From a checkpoint of a small mixture-of-experts model trained on Wikipedia: width 320, 741M tokens.
Below are experts of layer 4 (counted from 0) of a mixture-of-experts language model. Rows are named router (the router's row for the expert), gate (a neuron's input weights, with its number), up (a neuron's input weights, with its number), down (a neuron's output weights, with its number) and show model dimensions 160-239. Each number is 200 + 30 x the weight over its row's rms, rounded and kept within 0 to 999.
After each expert's rows: "raises" lists some tokens whose logits its average output raises strongly, later layers aside; "mostly gets" lists some tokens that are sent to it at least half of the time. This comes from a sample of Wikipedia text that the model never trained on.

# expert 21
router,215,263,234,214,208,246,195,177,175,246,214,239,156,263,182,237,220,244,203,203,154,171,188,143,181,177,213,177,201,255,163,199,229,195,156,223,168,205,247,183,145,192,172,222,204,174,271,138,188,184,187,241,179,181,198,192,222,182,203,185,195,195,201,187,191,222,205,217,172,230,190,192,214,195,176,216,180,217,186,234
gate0,199,199,231,240,199,169,211,227,185,201,205,192,211,206,139,212,232,180,170,184,191,184,241,147,193,216,194,213,247,201,208,230,199,174,252,231,201,200,261,208,225,206,204,217,218,172,225,175,200,219,196,200,216,226,174,167,225,225,221,226,244,198,218,188,179,213,210,174,214,275,214,182,149,154,205,198,206,184,237,222
up0,213,213,196,227,180,200,168,203,235,219,193,218,214,241,199,183,230,200,235,218,174,220,229,191,204,220,206,270,230,247,220,176,224,210,165,207,172,155,290,185,167,258,165,200,172,174,205,232,202,207,156,258,220,237,183,230,183,253,221,220,259,197,218,242,225,195,237,200,227,197,174,180,195,174,146,202,255,188,163,241
down0,171,218,219,240,175,205,180,217,177,170,217,195,155,257,163,227,266,141,182,186,237,206,166,203,207,207,158,229,243,156,211,180,172,219,202,195,200,199,137,191,187,192,181,255,190,177,154,207,203,149,148,233,196,147,182,190,222,211,259,172,207,218,263,207,190,147,222,207,213,198,229,139,196,246,205,193,176,250,222,159
raises: "al", "ian", "ic", "o", "e", "ia"
mostly gets: "tic", "oph", "berg", "ball", "orm", " economic"

# expert 19
router,212,112,262,169,185,214,180,177,175,216,262,162,162,193,235,167,189,207,179,258,200,291,250,192,194,207,208,204,192,158,215,234,226,172,206,179,223,192,206,156,198,196,204,165,160,151,198,195,197,225,193,225,224,230,237,180,195,172,242,233,163,184,168,264,221,198,194,240,197,218,204,213,129,200,219,166,188,235,182,242
gate6,257,160,231,201,151,180,228,237,190,159,174,172,243,191,193,224,196,145,182,175,253,198,165,183,196,186,200,208,157,168,195,198,175,189,226,194,208,175,156,233,180,202,209,185,163,166,258,204,194,201,225,214,119,280,211,219,201,176,207,209,184,294,162,210,189,180,181,183,188,203,242,176,214,177,225,236,186,207,206,167
up6,188,193,178,166,231,222,220,195,190,175,215,234,164,216,202,185,208,179,198,237,190,139,146,227,183,208,184,219,225,231,254,184,193,159,200,260,268,235,198,151,205,197,233,203,194,189,122,199,172,201,249,198,196,187,191,197,168,164,141,240,188,164,136,188,214,215,240,224,170,175,119,224,247,274,158,181,207,189,259,138
down6,214,196,226,216,197,169,249,234,172,276,159,196,190,228,188,187,208,198,152,234,198,187,236,223,207,179,189,232,188,182,200,221,184,206,249,254,227,213,174,199,200,209,240,204,240,170,203,248,192,180,207,208,193,183,218,266,205,173,224,235,195,204,182,213,194,230,229,238,199,227,223,175,199,212,153,131,263,235,168,184
raises: "ck", "di", "d"
mostly gets: " Ho", " Al", " Cha", " Co", " Ne", " Su"

# expert 39
router,177,229,214,174,196,226,194,163,188,183,255,179,194,244,190,183,157,202,251,196,182,187,215,225,191,215,255,162,155,219,184,204,244,208,178,181,268,249,204,219,217,205,253,199,174,171,219,179,185,191,192,155,139,156,173,215,178,221,197,187,174,173,192,198,211,256,227,209,161,238,179,219,262,202,197,184,192,197,203,143
gate0,224,235,238,221,216,172,196,192,145,222,183,167,258,199,230,224,161,214,202,152,180,239,199,208,199,259,220,208,198,184,152,238,252,174,196,263,215,192,185,169,190,196,172,185,225,215,206,234,191,173,167,203,228,203,151,285,220,220,180,193,218,172,155,182,182,195,213,192,229,206,177,188,203,178,145,196,195,220,248,211
up0,184,230,175,170,216,181,233,252,215,167,240,245,176,155,172,178,193,198,149,252,183,168,198,240,187,226,139,210,207,166,186,178,148,221,172,170,218,214,250,245,171,230,173,180,192,222,237,172,177,238,183,182,165,179,231,206,157,245,206,177,187,237,181,182,197,181,188,247,209,211,249,211,218,223,190,216,194,186,188,245
down0,183,200,219,254,189,207,240,225,191,184,149,192,219,210,164,193,209,167,135,175,198,178,215,171,170,184,192,154,227,197,213,242,188,176,189,174,204,223,227,262,252,192,178,201,191,233,149,175,210,191,208,187,240,185,254,203,197,236,181,250,233,188,234,205,203,203,161,206,197,169,198,218,209,171,260,211,179,215,247,217
raises: "s", "ed", "ing", " of", ",", " in"
mostly gets: " help", " example", " test", " support", " interest", " visit"

# expert 46
router,214,197,238,206,179,220,206,194,222,196,242,154,176,168,217,208,211,208,177,240,229,236,213,212,213,208,179,231,165,205,166,221,215,195,168,219,210,251,210,242,206,217,139,199,201,228,163,195,184,181,183,250,147,171,246,158,203,206,202,266,166,199,225,206,204,202,138,226,147,230,155,191,168,193,232,196,180,248,141,233
gate0,190,238,234,198,190,232,181,200,246,181,222,162,150,223,221,264,218,173,207,239,189,230,224,182,197,233,161,223,198,244,215,207,169,241,249,183,232,143,225,240,200,172,176,196,204,144,171,224,265,219,201,257,172,199,222,220,175,171,187,189,197,248,190,163,152,171,181,200,147,162,199,181,186,225,205,174,216,204,155,212
up0,234,167,249,192,192,211,222,136,222,137,212,213,159,170,211,190,171,226,192,207,240,207,195,175,135,186,163,190,173,156,204,162,212,229,272,246,250,152,256,183,270,215,207,164,240,232,213,161,179,185,183,165,254,213,215,167,227,198,206,175,226,200,148,183,202,182,188,224,238,194,200,242,182,196,214,135,181,247,180,190
down0,181,233,192,206,211,219,204,181,173,194,178,212,254,218,231,196,225,206,216,223,190,264,223,131,206,193,180,143,242,147,180,198,203,190,208,213,169,158,263,190,164,189,193,242,170,197,179,125,214,228,195,189,203,191,201,191,146,255,143,189,192,202,203,204,210,170,170,163,212,162,194,243,212,186,219,204,232,184,239,209
raises: "in", "ing", "ed", "int", "ane", "s"
mostly gets: " Z", " St", " st", " Bl", " Am", " Gl"

# expert 27
router,187,216,211,218,153,203,269,184,166,135,198,205,243,182,181,191,188,185,234,187,205,220,178,231,201,176,193,202,230,214,112,179,206,247,204,226,187,182,194,143,207,206,245,219,250,294,180,245,183,240,220,226,217,175,150,242,213,174,184,144,232,202,174,180,207,233,177,230,236,214,259,232,171,212,224,156,222,178,240,152
gate0,177,245,158,186,172,208,230,263,216,200,199,188,214,265,216,199,239,181,215,175,217,176,200,245,202,168,165,168,202,197,196,222,224,206,207,209,169,249,164,231,166,195,180,253,245,231,194,277,205,251,173,148,192,225,170,210,227,188,219,157,185,228,182,237,188,185,194,212,181,220,264,204,229,190,209,207,213,160,152,179
up0,142,176,199,171,184,180,170,204,213,148,202,203,213,215,185,213,279,155,212,202,196,195,205,151,174,209,241,183,173,173,234,242,159,220,159,160,176,217,193,217,172,231,163,212,192,162,238,202,168,196,279,189,193,153,163,216,237,219,189,245,193,197,187,205,199,182,294,230,203,252,202,184,224,185,220,192,216,179,184,191
down0,205,222,197,164,217,210,150,211,199,157,232,218,185,178,184,220,210,247,209,246,190,209,181,190,164,264,228,161,197,217,183,246,197,194,228,159,172,242,178,205,167,228,178,205,203,220,176,191,242,228,182,232,196,173,182,190,183,215,199,179,213,165,245,222,212,172,238,202,195,198,162,209,243,229,183,138,204,208,196,205
raises: ",", " in", ".", " (", ";", " with"
mostly gets: " known", " such", " children", " announced", " members", " century"

# expert 7
router,255,186,181,242,193,163,195,212,210,158,206,211,185,170,202,173,218,223,248,182,225,169,172,205,183,202,198,202,153,180,158,169,143,185,196,192,219,212,192,190,201,214,168,161,245,233,188,188,249,195,189,222,215,225,206,195,194,182,224,220,188,237,186,235,149,154,223,207,201,192,154,172,237,149,187,197,196,247,245,191
gate0,236,202,219,190,194,210,222,224,230,204,190,176,234,184,219,176,210,174,170,200,189,191,187,178,170,185,227,213,171,193,144,209,196,185,232,220,250,196,257,203,170,215,176,199,195,193,195,166,256,204,195,174,228,210,213,222,157,205,188,238,223,189,161,201,223,151,205,194,221,199,218,212,226,253,154,246,190,190,165,166
up0,201,191,193,215,171,232,204,173,173,192,145,189,249,219,211,152,241,197,178,174,163,174,235,152,235,148,150,203,202,208,152,258,196,194,183,148,250,184,249,174,182,222,228,218,252,182,180,171,218,219,216,275,194,251,215,235,212,207,227,251,242,199,150,226,200,163,205,188,179,223,186,181,244,212,202,152,183,181,172,172
down0,165,235,191,199,203,196,213,169,198,220,191,206,183,206,253,252,203,181,186,220,203,145,131,199,165,161,201,157,147,211,155,193,172,169,184,165,219,163,147,180,206,248,179,190,186,238,260,187,267,229,160,136,163,226,241,217,159,237,201,227,186,180,195,178,171,225,249,174,216,184,161,189,206,260,183,205,193,242,188,237
raises: "-", ",", " and", " in", "/", "."
mostly gets: "os", " Los", " Family", " points", "is", "ss"

# expert 22
router,227,179,193,184,280,217,203,219,148,213,158,226,182,147,214,257,230,161,169,221,169,223,176,156,263,172,217,231,228,204,208,197,150,179,190,201,170,200,153,188,208,189,225,167,240,238,230,229,261,111,214,216,247,160,208,254,220,186,212,175,252,227,139,194,191,196,191,208,234,169,170,134,181,240,244,181,210,223,221,226
gate2,198,184,154,210,180,236,177,213,171,206,218,230,200,195,218,174,171,211,198,196,205,258,240,231,197,189,150,200,189,192,118,202,206,227,184,171,235,189,206,181,198,153,151,215,206,223,213,227,238,252,174,152,201,166,198,196,209,208,240,226,227,227,194,218,217,199,168,206,246,220,218,244,187,210,162,157,246,205,251,201
up2,216,183,192,212,201,211,210,227,244,217,170,212,168,201,189,193,205,192,168,207,161,237,236,154,165,216,243,138,151,191,228,239,222,169,240,153,162,223,221,236,225,173,211,209,204,204,204,203,222,199,187,190,146,212,257,207,179,191,199,211,144,206,188,220,218,164,120,242,203,235,224,181,261,231,159,203,201,173,190,201
down2,253,204,150,213,192,243,217,201,202,225,215,223,202,160,259,238,177,210,194,206,197,216,202,210,242,196,179,226,228,203,192,220,171,191,159,194,186,189,213,240,180,144,234,217,175,195,158,232,159,190,161,216,172,195,185,175,190,222,228,214,156,150,202,207,204,190,204,232,194,232,216,209,201,184,238,172,239,203,206,202
raises: ",", "-", "'", ".", " (", "n"
mostly gets: " York", " States", " France", " England", " China", " India"

# expert 2
router,184,144,201,214,175,231,187,220,226,205,159,175,196,232,181,258,215,185,170,183,246,196,158,280,135,245,191,246,201,183,216,210,178,210,197,157,228,181,185,175,212,253,193,164,240,217,210,166,173,197,222,189,191,214,167,254,212,178,192,152,230,232,161,121,185,192,189,215,163,184,196,189,236,269,198,238,155,167,241,226
gate2,185,198,229,227,270,228,216,174,218,146,201,204,141,196,183,193,214,198,238,182,188,218,212,184,181,249,187,209,183,211,245,201,221,229,264,192,196,253,218,156,206,187,188,184,227,215,205,194,260,170,135,154,214,206,204,218,214,155,155,171,166,153,223,180,200,210,186,166,183,186,204,234,197,196,240,259,185,216,193,204
up2,212,230,177,144,232,223,213,155,171,223,204,163,175,199,154,202,133,242,164,206,252,211,167,212,216,260,216,225,206,213,112,205,131,167,195,188,194,177,198,225,131,211,206,200,156,146,211,236,167,165,247,249,202,149,164,163,183,279,236,213,223,222,197,190,220,179,214,250,241,193,176,197,246,199,156,197,188,168,175,224
down2,144,174,203,165,204,204,230,208,200,219,197,228,215,238,204,178,163,232,191,179,209,163,114,260,176,261,238,168,161,200,165,187,233,168,215,181,179,157,199,161,231,262,243,201,189,212,221,190,234,231,196,231,159,264,192,159,204,230,209,204,216,223,193,269,209,146,208,186,198,228,206,185,251,201,237,185,172,182,189,205
raises: ":", " di", " |", "man", "–"
mostly gets: " MPC", " JPL", " %", " Apps", " Votes", " ·"

# expert 13
router,262,199,223,199,212,223,273,232,213,232,234,214,213,189,202,206,205,206,195,185,219,240,173,150,254,219,234,259,186,226,181,200,171,166,161,177,201,189,262,161,185,180,160,197,212,281,202,251,183,189,174,217,230,192,153,214,189,194,203,225,242,244,183,185,153,201,194,181,230,208,227,199,178,166,240,147,247,200,217,180
gate0,186,128,203,214,209,161,202,202,223,217,209,209,197,180,225,220,238,220,206,240,223,194,141,170,168,214,195,195,212,252,264,238,226,199,195,199,210,204,237,213,263,176,129,196,203,186,189,223,203,159,191,206,186,193,215,247,146,196,250,213,170,215,225,211,209,192,203,160,213,198,163,193,218,176,124,210,223,233,230,263
up0,190,195,227,206,222,203,207,256,181,220,155,163,208,152,263,215,223,208,148,223,246,244,165,186,126,184,216,202,229,228,216,179,215,181,179,202,178,195,205,198,229,215,172,238,228,202,201,197,213,224,214,205,209,149,166,220,181,183,210,195,161,187,223,199,166,206,224,139,240,183,211,252,150,208,234,216,160,237,175,210
down0,202,193,206,188,171,229,197,216,217,184,156,134,249,197,151,222,214,186,227,236,223,189,221,136,220,221,172,215,198,208,244,139,259,217,194,197,224,173,155,183,203,218,185,226,173,216,161,253,203,172,202,228,196,181,152,123,242,214,197,216,210,196,219,214,234,169,178,128,167,240,138,203,177,231,185,241,191,182,157,200
raises: "-", "'", " and", ",", " ("
mostly gets: " John", " William", "ville", " James", " Michael", " George"